config = dict(
    n_experts=64,
    normalize_top_k=True,
    routed_scale=1.0,
    balance_bias=False,
    router_noise=0.1,
    head_dim=64,
    vocab_size=32000,
    attn_scale=0.13,
    parallel_block=True,
    lr_mult_o=0.7,
    lr_head=0.00336,
    decay_shape='linear',
    final_lr_fraction=0.05,
)
Below are experts of layer 3 (counted from 0) of a mixture-of-experts language model. Rows are named router (the router's row for the expert), down (a neuron's output weights, with its number) and show model dimensions 128-191. Each number is 128 + 32 x the weight over its row's rms, rounded and kept within 0 to 255. Numbers have three digits each.
After each expert's rows: "raises" lists some tokens whose logits its average output raises strongly, later layers aside. This comes from a sample of Wikipedia text that the model never trained on.

# expert 16
router:093103138168096167111157147139143143131091167119142076124133152142030155100140084131170076124106090157102095087129172135117122129156156131167123179142148189102211150103176073077182144142150135
down0:180142112095120097110151187131113151142207166163107195097101102103111100147111172173128115170152124060186087124124099096135112120108136096121131126147153127112049063089128152210148118139105120
down1:124121178167120165124101178162206104060106148118116128101105148093115137083167103130150093132127065077126113157082142098095123157107205133143119167137140138135135146126122105134080133124086124
down2:116197105125151094109081108073083148091117129140082117142123144152131129067160103120168124088155107145101133133177091129190134140095092066130109123134121102080147121177169115164144113141125164
down3:158158115151144127109137136122112093149117085141163079134103117122140160100191147126120145158179106107114155042166119132152168137144118106157163136164142111184112112166092152169217069107171115
down4:169172147098144120174112155181100093081078137162134091139096104074114087123039114104070109144132137124110189088111187158095061138101177100167139143126192068085099124122112113115139142174113120
raises: "d", " two", ".", " one", "s", " that"

# expert 13
router:119093150118084147135092190138092133138149137167131139161141164141161067136134139147136161145084105148080134101099102153148097147152102133091097174123104119094119174165152129111107109187128163
down0:105170073140085194113139121179118129130177112156126105163077248160067117088157107154092126151114084215077126157117171093109096132127179117127128145125126134157155133165158147092133157142099088
down1:139078127101149176092117175132149096100097097152168144104125116129188127109149118123089111119082104136163110120124133136145090097083095174068153185153108180069123138229146077085140118101150122
down2:171138176191138153186117145173090147143110149125057143167102152161196146173116162194113153115104131131096168109121121176187133141151071145117205148087121131105105110105081146132102169142144153
down3:101118127121226169218147102167097115131047117126145131147140143117133146159114118151124146124131118136102116107055157156068132157145116131111088084143137137124118039124125110103122110166107130
down4:158167146107105146114126121091152105157099116134074090144135142106102181094134125087109060140184131127169121057166116117061214137109141106140117123131111143100072101196113116118091145182151142
raises: "\n", ".", "'", ",", " and", " for"

# expert 24
router:139113175110114099079188145109072156135166102123110110107167169121154168178148125155141098088140195130098156122100096156167172120150120165137133076156181126162111094108124143109098153196127119
down0:107131139105092136093155195156170171099172138184053100125196125031146163159131104114100093132158146163098168130076113146115152121141120161100089067175134088173123125098061145114144130115132080
down1:206080124112106132121143136050122103110132157124138124156151145145186093170168073124075075143104153145125131192126121100066093151135125059121135153120110129153112138068158025152147143112139159
down2:151072188198153142118144093144204114138103113147123123145086112110170125130179124124168128087175097155147102159145178116117131132124098154093123116118101130154111128139164127105128094090170188
down3:179139174150160130107122104142163141117103140193104141139118129142198111067157071100094065119163163080161133063128140116145155034132118113135090160186098133133125127132173135171126181094190135
down4:159122140117120113095133140141074148191102151230081190129076175179056133131146136085136080146155200139093149082088119179047113132091144111103117112126111130081122111100105086135115158118146119
raises: "ca", "co", "ut", "ke", "tin", "ve"

# expert 48
router:154115113140182105126130114108139189082107095130112117111104109128122092079077171191154123102134117074170116132132077108095154084152130129131113128087084177089055154165150108183097129104112107
down0:092138164093098118117132169100185154137158098126084137107122160144090063073126134167185102139123076135163082138155166100078081158122082126102090147125143142090126182092159151112102102146169201
down1:038115136117072187085106140110134107091179044144146138145115121133143128078093129108146122119077137129131097168127143096192118133078097166085214113113128179122099103162098101127103135130171067
down2:154171143150086120202134095127150121154144068082115178194140098111122155146094149137122082193145143196180173166159103074130161172165132137195049087181134146075104165108127165147111135082154164
down3:077164086107164095072101149163118155173109153126097054174085132128132155102138190175152137124130144133089073170128111124102104074142118157170068129119137158164134083084164087134186099175136139
down4:167166093121121124156108072136133104094135140133127117097100135124102094115122107118099124147152155132149111060162081102181163142093184071097131198120174107087080168138125138091094160123120150
raises: ",", " for", "–", " and", " in", "."

# expert 61
router:116065116166091153134176088105183124167123183118118104166143190094102144167160132153111119150129149113123129134107189119064142149100172169149079084139126077145105159076071173112090117159108140
down0:114122144120138139146102123130159091176084091161154131121120166155092167162145150121130133138116151129122118208098042117115123086115200151093099128144200159085097154131114139110079135139208112
down1:168122114120109102107128181128143088101124117152125151131181070087145204145164121139142142105174175157021139104098185182081124120098120122139164148121074171153090141100071127158129189094111104
down2:126115112156082060112146160136159146175134107098086145096127129075148085134124164150092111038155185095166096181066152130127180114122179117183099137114136156139161136133148040127091107121138075
down3:093119133159070123118083096140131099102168086144133170114129131101095127109087127146170168118152139101093173155137087170192099107218115129126112165132143114160148111127120133217138115135127088
down4:083080146167071127101137155147126170114182178133149152111160120153145111174102138180084087105174199084104092129155178144141130130112145174153140147137110113133139128077204164149102133118128094
raises: "z", "in", "'", "land", "lin"

# expert 30
router:134106072116149084109147076129113170099130088062139182089144150142125122077149145141182097087157072141142123149140155106134109108209078172154107087106139129189098161125148193177099147123127182
down0:163087155168148139100131182085149114193106124121107115121156100134103103150134155130115134138148118237140122103170157193031105124132075121145155135106151148134183115092135114104113161141152117
down1:121104166111076131089109120114140143126080126117121150148131110109216135116030135127094097062167119198172127140159062208094086045182117129129161122140119103094130119121132117142114131169129156
down2:173102148096103129150080103154172096110123100085120147100120138127186131124139130155086125166169167067148087118123158133136130101089121156102100134121134162111095066096152098156141221097187136
down3:155107189148097178113142126117070109185090178077175119170131088136138144182140167134152156142132153119110147066107095124144197157114066094141143125078088133149128116166153109128125138091102103
down4:087112107133119091166145126169143133178098114156138058135145183101148147130125115122108110148103146117099162099145088125077111123139190118114135156144127099074191151135097117162137129154102121
raises: " the", " a", " his", " ", " an", " its"

# expert 6
router:121148129160093145120091119135091123128098069211121122138124075127133189102083088160163152151113106177110128090084105103173118089110163079112043084139121125121152159117168088082075116096159120
down0:119144109134101096158137110101047125186173051108082068060132143149149178090115130151127087078104139085094123126088183164113125043200152111133097129139155145173152088096128108114049112114159070
down1:114135115132173153095071049133127082123126092132091066118096090076092168122134082188164173111134095133037104117092154115114149117139098114125061152101113097119148130172113129123126091102185165
down2:117188177140152120122063124119117085149109064143024126126114118127152109118138188099102161123212129091104119129123165216132126097162095193156110101190100144101169142148083174162088121108150096
down3:139121068066219173138134092126106081130102091095033127194136133167086116223104114109086121148124185058153167102085125115103189118120156103126142076127132113135130182111108086124142124191165100
down4:126138091077176109142110138141112095108129167151128144128066130160119125144118113152130104133147120140150133133103128084111187103130038149120149109150090170159055072118115122117111132111117092
raises: " ", " A", " In", " The", " Other", " He"

# expert 51
router:148167131079144108188099112127128098142093130137124145186110105148179141108118130162156133144099145157130063096167055177121096120178110152093108170058124085067161096188163110156136103153099106
down0:120127173113175110081089163126111094140141072186157142149119130125149149104090118144097152113152103077106138119074130175103181065151120184133135118117110133075115121147125133155134149176105149
down1:079191105104166065089125139127139161092127096069097117085140126205088136182127127112153137149121123079109134094136096113119132018123095153135182149178189144141102180148153174150128148107057125
down2:124156186184120137148101077099100064133106101099085151189162175133153111186076113091108156133195078129132122165114143145107151098124162128128107127121124076085156124160126139152097195137132142
down3:114147134101158122119121122096100112051166134087134175066155119096062112136093137155136116131149106157135166130133138112096190190092200129101134115174158093144142128055084152049122132073126196
down4:089138132119145111103111085102122144178096138110092141072143082142107120124097131148165169155163080125152124117093146117126154087129159145130074148136137121106107152112116140150077187143129193
raises: "\n", " The", " It", " In", " He", " As"

# expert 2
router:100139101111161096100130090104151059138121128140172114164080145122166119074091094160123138130171090101114075148171130136133131146204140142136087146151123114094078141115106130163137132099159159
down0:136114099147101160144123133147171109199171146133133149136104095110192079108120058115076125146093175133136124119130090096111119144210117123146141211136135160149146098092065133096168164095143148
down1:128086114102125144126160087108099112116113158133182148137091140130155163114096178133116145137117141130139100134097194132120142131141173135129061113117152144150188141059149157122091115119206078
down2:149120128194139127168117119167079083128138158143093103145153085130115118142163113156119180189125134139129105124137100150091123120108094138088141094020091113154155079133055180123178111125172177
down3:096098150144162077171119170170151146121097105163125166162083150126108138156093165086076125111218154137201080116128142176117145089187123180142095157161159145112115098104113102198189142107162151
down4:148142097168208081117111109107086147134180059099164154074066131073165094141115092158158122107160106112131190153134147165145088170091169093201169163133135156141080128255170120143135109179108122
raises: ",", "'", " and", " ", ".", "-"

# expert 31
router:106182104102143096112125097093117165134114090115081135102138166084101109109142153100174102117133135136149134111163111090190100081124099123171174135128114113181137134127102169152116105161060115
down0:184136135174108150135104150048138180178155064163114100148084091118149098096119145136148113169134126101112216154126109095122121147120067110129174151122151207137136113075119165138203179087116131
down1:065159089164101148168132124089154120076119130144174115095132089031126177123116099102112167139087107170133202172112145084132120114127139179107085129119101151160124106134114117142112108087157118
down2:108066168122112130078083154143113093171085106102110159116167131136120091136097087080202172147107127154106137089101139142112166183117119193082162130152096108138111153153102088124116154075183137
down3:114115086107122061133075132138128118131104134133092114086123157099130092094149121038098081099100146059101144147131123161122157170125133141131125134131123097081107049201116067127108128084087129
down4:085078135122126133105095116164113132146149129155177192115140211141075144104136111159122125103148159049107102097143105148139085129101182167119069164139170117118122124137129139087105178144114130
raises: "e", " a", " ", " the"

# expert 49
router:094134144118129126147135065093150184161098143143116074151109078075080174140098172129144162099116099111144119070118136121129147090181100145196103125075070146148077176095122098114121029094108147
down0:086067179092176110192100134106139106119143103145151183160107169065110101107087174112119155110126169089161077170085167070153171152182162202195147100143127125226046152111140165151122110108174176
down1:169106133173091129150098169142147113071111109168162127084150132165133139132111137096133154149088138134157100145114093148084121048111102140110117072112137141117113107102113106101091134133172153
down2:099167095047138154118109116072132158092109134148109183131100159138126144145131107138155090094209074106105125092130099125091097138125215124161128173114099135090154177174105176088060106062094187
down3:135132110116076185108143138051104135153122146074079112179099140052124162108122156129125146102155103169080180153187157138141101162152100064130183157104129122102123132170141211135186125098076118
down4:085139087104189098154068114054121109082116121185098068123143100141130131101110118174136155086146120104116147128121164131095075124104148187132162122151162173150092179155089107087167125116143142
raises: "'", ",", ".", " and"

# expert 36
router:095152070123180152141128077081097189143165104121076160132190147142148065122152098108124170114149101105113110112130093115101164126175151165108148143131153087033084127144172128137128154104088171
down0:098123111115189144097050166099131156128125117165124158137050159160151154081101146101164107114172123151082135155094139133098120140155118087147117131131106177165172136136121131229114140105122146
down1:121078137141132109129131135118100128171142114137099122093107157116177186102117089132177153141108134175143139114110114136105084099112146085092134131146060182154128184113132141118151130170167125
down2:061128097094117102081098134124145130124098154147112111083110140102127126171178134190190080146141070090126149078119135126126129107137138141127106088159103086100113090180112151095123106144073093
down3:092113100118123107094153158171086099112100114150134157148126119118134065078076110152099109135071150079130087086154140094134083120073123134098158109094179147104163138130102153170154112176144155
down4:196089054079112174193176077137134083147151143155101135105190161212188160107127103112142122162127149125120183155105104116089102148113129079129137151114076205173161094070125160127101165122122142
raises: " and", ",", " in", " (", "'", "/"

# expert 38
router:115120121166113153118154102098086124136157132185160165155133124194116143152129167087164156200138089133062157083089126109059174125167152175107107140106156125151066152108095157193171145154197187
down0:148139148107152115155150198124157100125169140139145163156086128125180110176135178099088119183211093203050194090114144139178101111170131151178123131165061150104080097144103080049121125147133043
down1:117198163117114158139095149098142125152102135075206088131143164140124121134118122084076183137145168137151132090106162082094185063181163150106087109130152086087059113151087104059133171100101162
down2:144172123153131150107121074133163097107117079144069169066156142102084061123183130127161149103128120139039119139170215180101077121141134069151154135147141096138190167107105201132143130151122080
down3:090129135139163165098148151103137095126091103017151118150094116147135164139094130151122112044046137135160128166105103111068098076174120174136141123139136119169132116109097100089142097134171079
down4:096116169106055178144087126097152165162098143144062105116069148143124110109191128137171128127080144189110101072114150138151152133157070117119122127092180087089125110127177133113129083071116124
raises: ",", " and", "."

# expert 34
router:105142076189098075128094170085152135087099132131180166100094075202122052141167184107112127143134112134176103162132082149112091099107124115173168158113099167178144069143122173158150157130095135
down0:094119138196156201141118141126177154095197155169052094097110153160145160137165142101124098093151099187097075153161175077098157083210175123136117160115127113129116115054143141126152120110192118
down1:117098137109202185157102131161114102156093069142114122109130150124144091117057077101181131097126098100111070092088132183148122110213115143150160157102082147139095191102121150154137100105128132
down2:114153173097107151073154096172152079104084169158107156107122052139140127078135110103095096128172128111065114105138117202135111153088106140173140097179118144105134120157178117197144137149102073
down3:098129162149115191126110063130174132084093145085076127111120148108148154169128119130084131133123110132145211113136076127096158127132118235189145085090147162144110104106142117164102122136144155
down4:108108114115139145047065119173150124106152154156096095069088159140144127114118104105089115168162175080114115131158124140066171118135147083153099141086220128138101075124145115101097206065123122
raises: " a", " ", " the", " an", " one"

# expert 55
router:100143112158104172114094147138085126125144119176097126117130076113119181193071153095097140132137191144121124134123113165140131079098130121089116110168148130114159113171190100078097091092160087
down0:092140119165069128118106131138081119145159141174185153136120107101161115212157129127052125126129204190175067150120158119101134151119135158088092071137113070144111117086053159086131136117186115
down1:113106146103211132132132082109115162133134185144164133097169140160089150105177168167139111102158075160132095113123134123103157132111119157198095138160101095111154101106073161152193121162100159
down2:105121146123116126146112110083084132121135093070139085078175088117119090116109127120144104141110129136114141127183124065121145110067162104110156137172148150098126092142102087108075208083109126
down3:225182095122126151075103138094110091146077121140082120143115094117205112095146113118092143083088195085063149159133178199088149137200137105130182153106085117138117104138129144105164108120153096
down4:079080125120211082074165096130127130145058119123170069092145089088098192139090160127136129118205104146198149115115104131137115121171142134153073152093163146142129165140137126107136170148097132
raises: " |", "s", "b", " "

# expert 1
router:156087108104102104094079161145152104135194199159156133110106124105182055117161145114166108140106116107170084089162103145097103104100127137135186148140105162124150095103119150132136169060151103
down0:078114197098107095121100084169153123150128128147118137070151075143138166067141102109206123208138075078141127125116115138162123145101123167122126174146126156105160153169210104161207170147159122
down1:132164130181148099095108100176074128131115121107115136115141164092127085195122189142124202143144104137138184158180147128111176106204137122144140138124153096138132097126160074169129125178103140
down2:078202078145094110138153113147129111110066132114111119186120114168114127111120122111132128118135136187161131220068140157168138127181201097112153131135132137182124117103115125172126085114078161
down3:070116137124148224124120090090076154147120138108126167164129145099129111151139118152126129129093110076159112190158083142194115129113160189123141093164206069089119143104104116070046164085141144
down4:102152091114157149130134136227172122164127120127105108121123114106153179154136123080136152085028129189118142142103165103107094073172116117158137158115177131114112116175120070111121160107121147
raises: " in", "\n", " "

# expert 54
router:180082072136169129127098131140107108038146101130117132145164131137085136085144132123181130173155098203100108196127072111111080189106169178108138170120133123085117104142163115125130150103106113
down0:116129107131179152151128161150070142114098150121093084191251116159129140145130077154160059128055145154170156109182090160116094052133126105192057115180068181147114136093150155124131151128156119
down1:120132100106128134134128135167152074111137080170155077164093195119176096094061136100132110119130126174148162147168176137094149118117117144123126132126100064183133124176166164156176127114194132
down2:113112175119165049117106097148200113125094085162067135128092139178153173113118249082064104142185159148117105146198160123137145159119116131168099158167178124116176184156125135136096175172130093
down3:105070112075127101137199159148127091119087173167098156124109132129194150119143088208192055123135140131175180128143131122142123134107158148077158152179105140107119128150108108085107099114175125
down4:102165175120142185093097076133175140070113136135116083067077075139136115141101173100181147078145153145128109155124100129110148140162094193108142118124138125074117099108151104102119091070125173
raises: ",", " and", "'", " (", " in", " for"

# expert 10
router:066193122116159158161131130098046112166156119145153122104142131178123149104114120142105140082095152152087154175094120181114133138147132132069093086172186103175139134122085151134143138193191150
down0:153109149138137144102144103155174131175097074131157135156115158118173078123136166165150090147119109092089180108135134137060183158103126096179136167143117062102099093187136131151200099094133136
down1:078092142156081135128172088092124135090161087167128145155135179131153127175146215106120177131115137105130135112050187138159141164185163130141106103100152102161132103055127123162135112177150099
down2:126144177057153134128109078060168138107163101151111134099139149120129108126119095087139098147166116104124221140093143087099096143135161168156147130182104133172119153116000168109133144143150119
down3:068076099166094162123038146145099156169086122122049131136176145157088177153102181078131205130159111116054126133064213146146180045159122131115121109143140115156160109148119109085130127151151148
down4:112101154113183192112137055143086170070081148119077084157177150162124160106067096186127133115129087165179158140137178178097151130124147080111119104164143202071112197099138153143125086131083167
raises: ".", " |", "ur", "ov", "um", " and"

# expert 32
router:193102145107082100102123191151183104085171111048077128170154153138140112092148096127148078143159212101118080121132143109143117118125130093141180156172113173091134139138107054081143169081119088
down0:110117083163128142159124157152054132143165174117079121115030154163159162168128156131130223093136140052165122093127140133187183120138167034166112101120079153140126119156189172105075122113118118
down1:145086161157177168117067049059153150090111161161066131100118099150121060141058132148075125123116083118041148144117101113124101145137127123163146148060129129202128113116121129184097121204062115
down2:135142184137128102185115138042123182140135157107093126141150125088147147183135146191069108129136193141153100174132083141088086129122114150160127148170110107170142142138106087128157138159176105
down3:070083196075095096124169140134130147105085100141093146121079155157114070068140149128130149133203104065161135073134068111134196171137124147129147118130132118094124174139085145125081185094124110
down4:116105130125134130089139138179228042099115122118137136161196168200177199151157088102106103141119148186169106085125162163116150139143099207161131189136125134077151092117148135124163144105140112
raises: " by", " for", " to", " as", " in", " at"

# expert 40
router:129134146124154108105129149166137164050074083133136164119136125105111121135090143211170089097156127084173111162146112092102118116134138115134163084109110134116073104150130122161134155131141122
down0:089192066139154115092133096170196138122130137161088107106083110170181088160140075163144138151059089108098154127148100102123102096075182137143125096166154144132096154091133121203111117142117140
down1:096117086148123159155072153138136134121101124120119041117151145136110086145154136141144091091119116158153175117126126128132130159128100085190148135071161129135118091137140112123153117187096154
down2:192162137145089097125121074121135171123138163058191118079120131132159068127082135137127115154186141109138155132168108159127073159139069150172104140116128163051120129171115188081125177138145127
down3:109142167122121138092112125129111144099132153126118148166100100103174155168119130077146179163130186170109170125085081135152181146153140115159063090101144099119070078170070188125152127142169112
down4:119142162124110115134241069108128083106110107137119090101083159149149135071117144190177143098148107132119158101112148207101133103085187111132123138217175140042090174167168153142152136119071176
raises: ",", " and", "'", ".", " is"

# expert 52
router:096177112127126131166086160133127137078123104128098136173084142131171055198107142090090158123142154183167129120129105110157107134110103091112199198116115132084116098109177133096145157112119165
down0:115118152088067124134111136147139171116146143093123114160160156165125109116083161171134125130159120086107064177098146155171091081138120133073200097101111141152164172134102148121142130095099098
down1:109167098087189111113093164168147071166108169102110121141146183136098123096216089075077106114114102093119130087121169161134159140127121166104182117163124143122175135166162106119120133132172080
down2:137104194161077074159121160163145109103113123155143085158159162161135073149108145142117175202138136122087126092150127127074153154120101117072163136098079137140132116150110166095150185132192078
down3:155124132116128128129135118125115116153148197110152143137137104167104072170076047118096127130172133132145217165168116099210204134127128176141126168116086127076074125118153122139128174127139134
down4:091125121123121164164122131127110111135141100138144124144109122131148165152144138080068215094116139133120116123172140114103192115151108213138066108100148090068162092114089112152194133140148183
raises: " and", ".", ",", " (", " in", "\n"

# expert 11
router:100124179132121174093138199173153104125125151123138142073077138120138136118178144177088160149144191117113153179114165119076136070128182112122140098146131141050125049123117148144135131095139099
down0:149137194142184123112106158070102101128098141068101066081055128166154060113143150118130207137125097109183139141124129137122139100115075160130089189119152225111106130141114129185084186141157165
down1:132136113098122095189116131099104159169100161124118107131147056094108079136085102145152115108128151144155094153187162089142096116090090133106165123095152094129119134092090075179109206111107152
down2:125097092173128114132102117131175126084107112155100152117131086107108121081151115207172145125131099067147139085134067121161096147052159157154146164191105158105168136113171128156147101126125097
down3:108090162166132147111177095160104153099138145140167125138143077095108162134135187123121120171133182086166141123079115148126144184156086073144131104093165047119203143137097153134136161067130145
down4:104073130131119154084067113151065087114116105191079128143137176131086096158111124120091120138152104090118054125165070105136081121044168152108134157148168177043100153200117115136042152093179150
raises: "s", "ed", ",", "ing", "ous", "ship"

# expert 21
router:135160161137121146103061118178174145139185165143122190111178159089108111096127080160122108157167097204097153177112150139147086170078169157115140155133124103140175126106133071077165112066136139
down0:172118149137122074131201147122153153114094137087085141049128124148112159087140117097085161173125122128137158133145112177150129116156126115090058149162050121132123093122099137157123157153136096
down1:190135140147145142119158102198150116116117144126117103145099121098147116095118098137050094105097116136132117088135125134168100159137153135077140114159181140100067143172126114107145109103188132
down2:059165143131149161086138154114081114079136073167177176125082116076139141084117121140168160134166140050112054056166083176152167183102096082136129093096114150104092111122159176090119161146168194
down3:136146115166187140110193120090115151112088133083123123156097170006131139169125175084115176126151122118129146131090145080102147195168181134103181111103148150112107102083084153138137116145126189
down4:070139150098190125131110135103093090150173150145131160086144141167159123135097145107111164157119117161129180183083107112131095151102124140147094147133109108138136113157102119055140187167132144
raises: " which", ".", " –", "—", " and", ","

# expert 7
router:110110123103184156155091124130107112148136111106164175170107146159101055171129072132121139096117171138154126190144154090155123174089091099099167130104125068110116077125153162116145120093106128
down0:088052118135102141058111092165130115172100121131124133132083170080137146127084184160074104138075112139132111111119109151185161103090104132117163116107158056127167122123101149153178177127135116
down1:125141169167122128065128124107130116128131121123132114121132142082030137141183090119151089091144094113123115096170115126143061091143101093132117091109179142141162084053172155124092132157079084
down2:126094139125133138159088139122180107122145158145099116142132187171146132153092120150124091099098069097197127146122148104165158120075112078113152122157124114103141169160072110138108109117062121
down3:140143130213149192109153057093111101116156151135137108108152135186126198122140144128118133148204110119103166109098082140118128165083128169144167125116171120171133131133132093098114088104118137
down4:078087086123107093150152122138092154130109151163067106173108156195150199102095094156109179151048131124145161101125136121163195135061129152096126075105131102148091153160087130130146107131146114
raises: ",", " and", ".", "'", " (", " /"

# expert 41
router:168118168129149129164186114110097074159136099125118174152117148154132159116152180110166086167131164153164142130054083095179121126064158132129100127146169140118067157159148142109139073138064097
down0:163076134112135190078078184145082071153097137131091189135104118109142185084103134121136149099170111127092154112074101136155109169084158105122144132086119111073140120116139109162144078074155149
down1:149123142140128156075073117128173066090116072119098134124129167147179123158150134118166126206110112096104129126141151176151109122076108144080149214150105126083132052125132124148145215110102132
down2:089150148133136118157110146126126106122120169106092097142111093081188133117189114141107188062104120142094103127133169204144110110124139142136132097148088093171094133124118085132121082165174191
down3:103132165106105161117111110119209146074039098117135146118096129100122129069115090141136122134103081106077135097098082090134146130149126136152100164077090158097096093134168151122095113080063140
down4:100130195086103137148119136115160161089175114136170109175133116195109127121125141116137119124105134089104113128068106122171123145151060112169163127136172144110117146174180126174116121097153127
raises: ",", "-", " and", "'", " ", " ("

# expert 60
router:140171074090138088099123096165154092174151175146135144083139120147153110176167139145084116145097081184084152136200166160177152144100161159102102155156154147080132133145101149129152107111143112
down0:131111134131133207216129187106110043094103125152100127143081156105120137125103198142129099076148136131154160122150143127170102128105158118134144142167143200089117155150089103143142118124126117
down1:051126126098142144094174089154147137088129210108153094125173076133097151162165125116154075072189083152143119172117132122081098155137135127140144124075088102136155121103094126180133105112116138
down2:167113142142083180057089175174164133170129136077119114097176124182120127128145081155098127145077133144101134127173116131147092094170108149074117098193112173181108082113195119133100060146169113
down3:138124081135123098077148129177130125130122158162126064066121175122172160161099128127086112135106131139197205146096171098044152063125134169163146134108148134094161121105093180047112123129124115
down4:163127152147148129108149181177057136072175148133133173161139133200111123173061153135122138164139175120141137111131115149166095120117047152051115113188099115108158067129108141113129126157115111
raises: " of", "-", " ", " C"

# expert 9
router:101168135079105134147111157153151119122128077136078172154149115069158085117077138108090182121190148111129126145115127121111106134142138075115180102165137152076106144174163124119136134089133054
down0:115085174067132149144108101104125117143117105133112161162057180082093106048091149202113134155155081127139161144149101130185157126108169164162091111167134133115072164128141135145124181131091166
down1:175104101117106136146230135126151104093129164125163162115143184125150161093153193144090100148132116096105125141136140159066098110112157114129071127133130137129154145171141124032117122160068100
down2:132113094165125103145125114145100108142141152157152118070150087055143131095095145105150127098101161084164133134095235183131095105169083121120082161187127097204175140054105159231095116099161157
down3:052117127100155117046126134111158118145160097113190127140109173074115132140048174105170144098189140088117159137141136124121117120075111168130162128149112141151128068110102150155170207147180129
down4:104091130117171131087072121106123115152153102102128091125141124177086132142062126121128178103163157172071120099168129112111156110102144127176111152098127172079195128072123103091126117137109118
raises: "s", "est", "n", "su", "si"

# expert 5
router:114143113123103131137107119081154091153127155141128075192059103094145104169133104079096149152161048108144096088114123157144143125188138166204117087145089088107063127155108163131137132124072181
down0:135111089162130200149184135129079140098189166106101083099097145179115097170126138156199141074137115148169141134096132081127133097103155111080189128091085172104115138160105065136140149123106147
down1:164121124099166154060097088157119127141107133133123140108070163067055155127108117177121146099159144108118047166152098103102108139064131115104127101079140147072189080106105147103099126132098108
down2:124104090113086148184100155131132163076163151137084145132160134125107112111113109159136126160118160109128176190164162067068152109047163148143176103119126089125150120118128102070102157113188144
down3:121081123181157090125052139099154157201116136186086158167159143124145150130133105110145132148148124101182135077148119130093192144132133154099154092166157119111089126179122097123185113121140127
down4:092119142120104069147136138129022170153103083058147168135133102157089167090147170129148108097124135172121135122117135056159175122152100080151143102092157128190126104058100110091176089096143099
raises: "s", " and", ",", "'", "-", " "

# expert 39
router:127069131084167145155115091124129137158137105086145129157113130107139110194162112130126141165142104120138120091141165172114169152129100126151139114068148106131115143114164137094150128160188193
down0:137065128168146133154128144111165089065109088168056072175103209164152135150039139143122135144102075117147163131130131167110135092133075169034107163164107203157123154113136116118117137089131167
down1:122090134078131090138158168168124109082164219121126111156128131117095169170151138213151147089173069084160162161168121088115143198111113110153067188136138146092167153181112073122089162164072097
down2:124116183158137180135098177148070142074120159160115144160125131122088140129120085120091150109139131104165190162124170136142157184135124109092079195095131132155139138166176116168131096127169172
down3:169155102107172139145094162121133138085095162096104137064157126082127111116062113148071086133123095047133101149087061065121140174124123139131096152151160150129149144153165120076126148097075131
down4:129143129119121136142131141149110086176160132114142100162152099166132179116102082164090079117116142120128121127078095137150152114099126145135110134144176084151094119119158159108092136105152137
raises: " ", " of", " on", ",", "es", "s"

# expert 58
router:124120154076124174172094155153142080134157073132120141141080186154140103107127140135149112071154110115073158126113143152145139208149085065177110122128111128160122114127132141153159086119084153
down0:120081062126093130145182103109085150088134162092114148140161125172101085130141132163087127157115142124111100140107192136120193102106137180056142138120148103161200120123131122099161154130095138
down1:122136147072138096131131125128158112094103148098124152150111140139145097106143082105138128147051128156115126148096129134114116162113110083071133111116113132105147133146125150226128112120112139
down2:110109108137146134143127126120180152107076145145083143161180127081121135141105157148139203116106166131177136134086110132110118146146121172146142082131132141092150085154113133100141130170093074
down3:088104108075137092118089145126148122127051112121090075092143072071137132150172134110121098125141099118132135104102107141129141143087116128163147165101118134140097116042163100160082120095071147
down4:144159118157171083109063101198041092124134104140084122129126142135072125110143114150032096154060059096106085153073130113153144123108095085107137117114160125097101135102157173104133095080136140
raises: ",", "/", " (", ".", "'", "an"